config.toml
n_layer = 12
d_shared_expert = 64
activation = "swiglu"
balance_loss = 0.00857
n_groups = 4
groups_per_token = 2
n_kv_head = 2
norm_place = "pre"
tie_embeddings = false
parallel_block = false
optimizer = "muon_variant"
lr_mult_o = 1.11
beta1 = 0.95
batch_tokens = [65536, 131072]
dataset = "wikipedia_en"
Below are experts of layer 9 (counted from 0) of a mixture-of-experts language model. Rows are named router (the router's row for the expert) and show model dimensions 0-127. Each number is 50 + 10 x the weight over its row's rms, rounded and kept within 0 to 99.
After each expert's rows: a language model's description of what the expert responds to. This comes from a sample of Wikipedia text that the model never trained on.

# expert 20
router:46 48 47 29 51 44 53 46 40 53 63 56 42 56 54 39 54 41 55 31 34 68 48 48 54 53 39 40 54 51 54 19 56 43 48 36 39 55 48 46 61 44 45 51 59 34 72 46 39 46 61 45 57 54 43 60 49 59 27 54 65 47 49 67 59 49 55 29 60 40 35 51 63 52 42 57 45 42 63 72 61 37 45 41 46 43 59 45 67 66 56 48 38 44 42 65 52 60 52 35 54 48 57 37 56 51 36 39 29 45 44 46 55 44 47 56 68 45 39 39 67 58 51 40 39 56 52 44
What it handles: Capital initial letters

# expert 26
router:53 43 51 39 49 49 45 52 57 39 47 48 40 54 67 56 60 46 53 47 46 72 35 39 56 56 53 33 35 53 68 47 60 50 50 47 37 41 44 49 71 42 46 49 53 38 70 55 44 53 67 41 70 55 38 54 45 56 31 52 41 63 65 53 55 47 61 57 55 32 33 47 63 60 35 47 42 61 55 50 58 47 36 59 40 45 52 43 58 49 41 61 37 49 37 63 55 54 39 49 42 52 56 55 58 41 39 33 43 40 48 35 54 54 53 55 64 41 42 46 75 55 41 41 29 71 46 28
What it handles: Digits inside numbers

# expert 62
router:51 40 41 34 59 61 42 64 57 46 54 61 47 38 61 40 58 44 44 28 46 69 41 54 38 46 49 39 43 62 49 36 56 40 55 35 45 62 36 49 71 50 48 32 45 56 57 59 40 57 60 35 55 57 47 68 52 53 48 54 68 60 52 59 60 47 59 27 39 37 34 44 56 64 47 45 33 43 56 53 52 58 48 38 52 40 56 51 47 68 48 47 49 44 46 58 56 48 38 29 36 58 58 61 48 41 43 42 47 57 61 40 46 55 41 61 60 34 45 54 58 63 35 32 53 71 36 46
What it handles: Linking and auxiliary verbs

# expert 53
router:45 35 56 50 62 51 47 48 49 39 63 46 37 50 59 41 69 54 46 43 56 67 50 43 57 41 50 46 48 55 72 40 56 43 48 44 43 36 47 44 55 38 56 48 63 43 56 59 50 39 47 37 48 51 52 53 34 62 49 61 53 58 50 45 46 57 47 34 54 40 34 48 57 61 43 51 29 50 46 65 61 42 46 30 54 49 66 42 62 60 60 47 42 42 50 64 55 45 41 50 44 56 75 56 54 10 54 35 35 53 59 36 45 39 32 68 55 45 32 53 57 63 50 47 36 56 34 50
What it handles: Personal name beginnings

# expert 45
router:57 39 43 47 61 56 30 48 57 46 51 36 45 46 42 33 60 44 41 49 49 53 47 41 41 51 61 49 41 54 60 37 45 49 54 40 26 57 45 58 69 36 56 55 55 54 62 57 41 28 45 54 52 45 30 56 41 56 49 44 48 54 57 49 58 50 50 60 62 39 45 50 60 45 35 64 38 66 50 57 36 62 43 31 54 40 47 34 54 47 49 55 48 41 42 57 40 40 49 40 44 47 62 44 64 33 51 40 57 41 45 35 46 45 56 44 42 23 26 50 69 53 27 48 34 59 33 39
What it handles: Name pieces and byte fragments

# expert 61
router:49 40 35 60 56 56 61 46 51 60 51 52 46 59 45 41 67 58 54 42 31 59 35 42 50 51 46 53 33 52 56 32 56 48 25 38 36 49 52 40 50 37 58 48 53 41 48 70 48 50 59 42 46 60 40 55 43 60 48 54 54 58 50 45 72 54 65 32 72 36 34 55 55 55 40 64 32 64 45 73 58 43 49 47 51 52 48 43 51 49 42 63 53 49 59 58 56 37 42 50 42 39 81 40 55 37 48 41 42 68 49 50 50 50 49 46 69 47 49 46 55 59 59 41 42 56 43 29
What it handles: Months in dates

# expert 54
router:38 49 55 51 56 45 50 49 55 45 62 52 36 46 61 35 56 54 57 56 56 70 49 37 58 35 61 45 41 68 65 49 59 53 47 37 48 42 31 49 53 43 50 47 53 45 52 69 53 45 47 30 47 50 49 65 48 52 37 53 67 62 59 47 41 54 50 39 54 35 40 35 63 59 42 47 24 55 47 64 57 46 51 27 47 49 64 36 65 60 50 51 40 49 53 55 49 50 43 44 41 48 69 56 68 23 42 34 52 52 51 42 49 43 35 67 58 46 34 40 53 64 49 48 43 73 41 35
What it handles: Capitalized name starts

# expert 33
router:52 49 45 37 55 46 57 53 46 50 56 41 36 49 53 53 55 51 48 42 41 62 51 53 51 55 43 35 45 53 52 27 53 51 43 36 37 52 56 47 60 35 47 46 62 33 69 55 53 40 48 52 56 52 50 52 40 49 37 54 70 50 44 78 62 52 52 42 69 37 44 49 66 38 42 65 39 48 56 59 66 30 36 30 50 44 64 35 59 56 53 51 39 42 52 66 52 57 44 48 45 46 59 39 56 43 42 27 43 42 45 54 61 45 44 58 68 44 36 33 79 62 41 43 40 61 45 43
What it handles: Capital initials

# expert 2
router:49 41 34 38 48 44 40 52 65 42 63 55 31 47 62 50 65 28 54 43 46 56 47 43 31 49 57 33 56 57 59 47 61 54 46 39 49 66 38 59 51 51 55 64 61 36 60 58 27 37 47 45 51 43 48 53 36 51 41 42 56 51 45 55 52 54 61 44 48 43 35 45 67 57 38 67 41 51 54 71 46 40 38 35 45 56 70 36 39 70 65 43 37 50 48 55 54 41 46 39 55 52 53 47 55 34 40 34 45 57 53 35 57 54 61 48 59 58 36 53 60 51 48 37 34 65 42 33
What it handles: Line breaks after headings

# expert 34
router:65 47 49 42 62 40 41 42 44 46 68 36 36 49 44 51 58 35 38 37 46 58 25 32 33 48 58 36 57 67 51 39 55 59 33 49 36 41 34 54 59 43 44 63 60 53 71 53 51 52 62 46 62 64 46 58 46 59 40 59 45 51 60 50 59 58 55 34 58 45 24 47 52 61 39 56 35 54 49 62 52 52 36 48 31 53 51 47 59 61 59 60 47 38 47 54 46 55 47 26 45 38 69 44 44 55 42 55 37 50 59 46 49 40 49 54 59 38 31 52 58 47 34 41 55 56 43 48
What it handles: Determiners, adjectives, participles

# expert 19
router:51 53 48 45 50 56 34 62 61 58 53 50 44 76 54 46 59 49 49 43 41 59 35 37 55 44 47 33 61 57 62 47 50 48 55 36 47 53 55 53 56 59 49 41 60 55 52 69 34 37 54 25 47 52 61 54 44 69 57 63 63 51 57 63 63 43 43 48 60 45 26 61 59 45 34 57 54 61 57 54 69 60 48 46 54 43 69 35 55 55 59 39 46 39 55 72 59 38 45 30 38 47 58 57 52 41 52 55 50 53 60 37 56 42 36 64 57 28 49 45 60 50 56 37 34 63 49 50
What it handles: Plural suffixes

# expert 5
router:58 45 35 52 50 55 51 60 72 51 59 58 46 66 63 41 57 48 38 43 55 56 51 51 50 36 64 29 66 61 61 42 76 54 37 51 26 47 41 46 69 52 40 55 61 47 59 56 41 52 48 46 46 52 37 65 48 44 25 43 58 56 68 45 49 46 55 40 51 38 40 43 58 58 56 54 39 58 54 59 65 55 43 32 25 54 42 38 49 53 41 55 31 52 57 53 53 43 49 35 41 41 65 60 50 35 39 37 40 44 40 49 51 53 43 64 48 40 52 39 56 56 50 50 41 60 40 36
What it handles: Latinate word-initial prefixes

# expert 46
router:45 30 55 42 65 59 49 48 66 50 55 51 51 55 56 51 59 48 56 29 51 65 22 26 39 45 58 20 42 61 58 42 55 43 49 35 57 44 52 65 60 27 43 51 54 42 67 58 50 45 51 53 57 58 49 49 43 45 46 54 42 65 63 63 54 68 53 54 60 37 39 44 59 58 43 51 43 53 50 59 76 45 54 40 36 44 48 41 69 45 50 35 38 37 45 44 63 35 45 48 50 48 54 45 49 48 53 45 33 45 52 52 45 36 45 57 49 35 45 52 66 57 42 44 43 53 37 36
What it handles: Later digits, statistics

# expert 63
router:44 38 43 37 48 54 53 59 42 52 59 57 40 58 56 46 57 49 50 33 50 63 56 47 45 46 58 54 58 68 53 35 51 43 34 25 44 52 42 42 52 42 64 59 64 42 55 56 39 48 59 45 45 62 41 65 41 52 49 47 50 60 70 50 74 36 56 44 60 35 48 56 63 54 55 56 46 64 60 63 70 43 52 58 47 34 58 32 50 54 56 53 35 50 38 72 61 55 41 49 54 35 55 59 43 47 41 56 31 52 60 55 49 36 51 55 59 14 44 36 52 57 43 37 40 55 44 47
What it handles: Row-start separators

# expert 60
router:55 49 45 48 65 50 29 57 47 51 79 47 52 60 55 47 81 50 54 33 46 51 32 45 47 64 66 28 47 48 45 30 46 46 36 37 40 54 38 45 63 47 52 62 44 36 72 56 44 55 53 47 49 65 50 51 31 52 52 70 57 50 55 61 68 41 59 34 41 44 43 37 67 61 50 47 39 63 39 56 53 42 51 37 49 46 63 50 57 53 51 44 29 49 44 50 47 48 53 43 49 47 64 46 46 43 52 41 43 64 56 50 49 48 46 78 50 52 50 44 58 56 56 40 46 60 38 51
What it handles: Table cell spaces

# expert 21
router:55 47 49 53 49 56 47 62 56 52 55 47 40 59 61 55 63 51 48 42 46 55 33 35 44 52 52 28 44 45 67 30 57 60 41 27 49 36 41 56 66 42 51 49 54 35 58 53 43 48 61 43 52 66 49 54 36 50 28 50 46 53 55 61 45 51 64 47 53 26 51 52 61 56 28 56 43 48 63 54 59 46 52 53 40 49 47 36 54 59 34 55 30 33 48 54 51 48 56 43 49 56 50 56 56 34 41 49 36 41 60 42 44 49 42 48 71 34 39 50 79 57 50 49 34 72 44 35
What it handles: Digits

# expert 27
router:62 32 35 47 57 41 52 63 49 50 53 31 35 46 58 46 60 52 39 41 55 64 52 53 38 50 49 34 44 60 45 43 57 47 41 33 48 57 36 57 67 46 61 53 53 39 63 57 41 43 62 33 49 72 49 68 37 61 53 45 50 52 66 49 67 53 57 40 47 45 34 44 60 60 47 51 31 64 62 48 68 47 53 42 47 37 55 33 41 57 57 57 36 57 51 60 58 61 46 42 31 52 69 47 52 46 48 55 39 60 74 59 45 38 43 57 55 37 42 41 61 53 44 40 39 45 33 45
What it handles: Separators before names

# expert 48
router:57 34 34 39 58 47 43 54 40 59 46 37 26 52 56 36 56 58 54 46 52 67 46 45 36 38 49 30 45 64 46 46 66 52 33 36 33 42 45 57 63 33 49 63 54 48 65 54 42 63 49 34 51 55 48 49 51 52 43 50 52 59 58 49 64 50 65 33 54 48 54 40 54 59 36 52 39 54 59 49 64 56 45 31 40 50 54 40 48 64 45 49 36 63 47 72 69 44 51 43 46 51 68 49 49 41 50 45 53 52 63 47 39 47 47 48 67 34 37 27 53 53 40 52 30 64 43 50
What it handles: Numeric table pipes

# expert 11
router:49 41 39 40 56 65 46 75 42 42 64 50 35 57 53 35 48 59 63 22 43 56 39 49 52 40 58 46 54 64 55 49 61 57 45 42 38 58 47 56 53 53 62 49 56 54 77 58 24 32 49 43 58 64 47 50 53 54 51 44 49 61 79 39 60 46 42 50 49 46 39 56 60 55 39 61 43 45 57 64 66 35 41 47 46 46 42 44 51 52 50 55 48 48 43 49 53 48 56 38 30 58 45 39 47 24 50 55 52 41 56 46 48 45 47 56 65 38 54 44 56 52 52 49 21 48 39 34
What it handles: Mid-word pieces, table digits

# expert 7
router:63 47 46 47 54 50 61 58 51 51 69 38 56 41 53 54 57 53 46 36 47 65 35 51 51 49 52 47 53 71 47 41 67 31 43 37 53 58 47 43 53 45 31 49 72 40 64 55 35 42 63 33 65 58 38 62 38 68 40 60 53 57 56 51 71 58 65 51 58 33 33 48 76 46 33 48 45 58 54 54 61 43 67 34 24 57 52 45 53 51 49 46 40 46 46 47 61 44 42 46 47 50 52 56 41 53 48 47 44 51 62 54 53 60 47 55 49 28 39 49 55 43 39 47 41 66 58 36
What it handles: List hyphens and prefixes

# expert 51
router:53 40 36 45 58 51 38 59 53 53 63 45 51 70 63 53 50 54 27 48 51 48 37 48 43 53 59 44 44 53 54 51 65 47 38 41 42 34 47 44 47 47 66 42 62 42 69 59 36 33 48 30 50 70 44 53 30 51 38 60 53 49 52 64 70 50 56 44 56 46 28 38 52 61 40 54 39 52 52 57 64 46 41 49 39 31 64 38 68 56 35 40 47 47 55 67 49 41 47 36 50 33 52 36 47 39 49 42 39 53 47 55 43 56 47 55 60 30 51 42 44 58 35 40 36 53 34 52
What it handles: Creative-work nouns

# expert 36
router:51 41 50 41 53 29 46 46 54 61 53 45 51 59 39 50 45 48 50 45 37 51 43 38 39 47 52 26 50 58 48 55 61 49 33 51 37 61 50 60 62 43 47 59 60 50 67 56 29 40 57 47 48 58 42 59 42 49 39 52 60 60 63 56 66 52 60 56 59 49 48 36 63 56 44 62 50 61 61 41 35 34 45 47 35 55 63 40 54 63 61 44 45 55 53 63 45 32 57 34 49 58 66 59 63 21 45 49 44 59 61 46 44 44 41 57 67 40 44 46 48 62 40 30 26 70 40 48
What it handles: Line and section breaks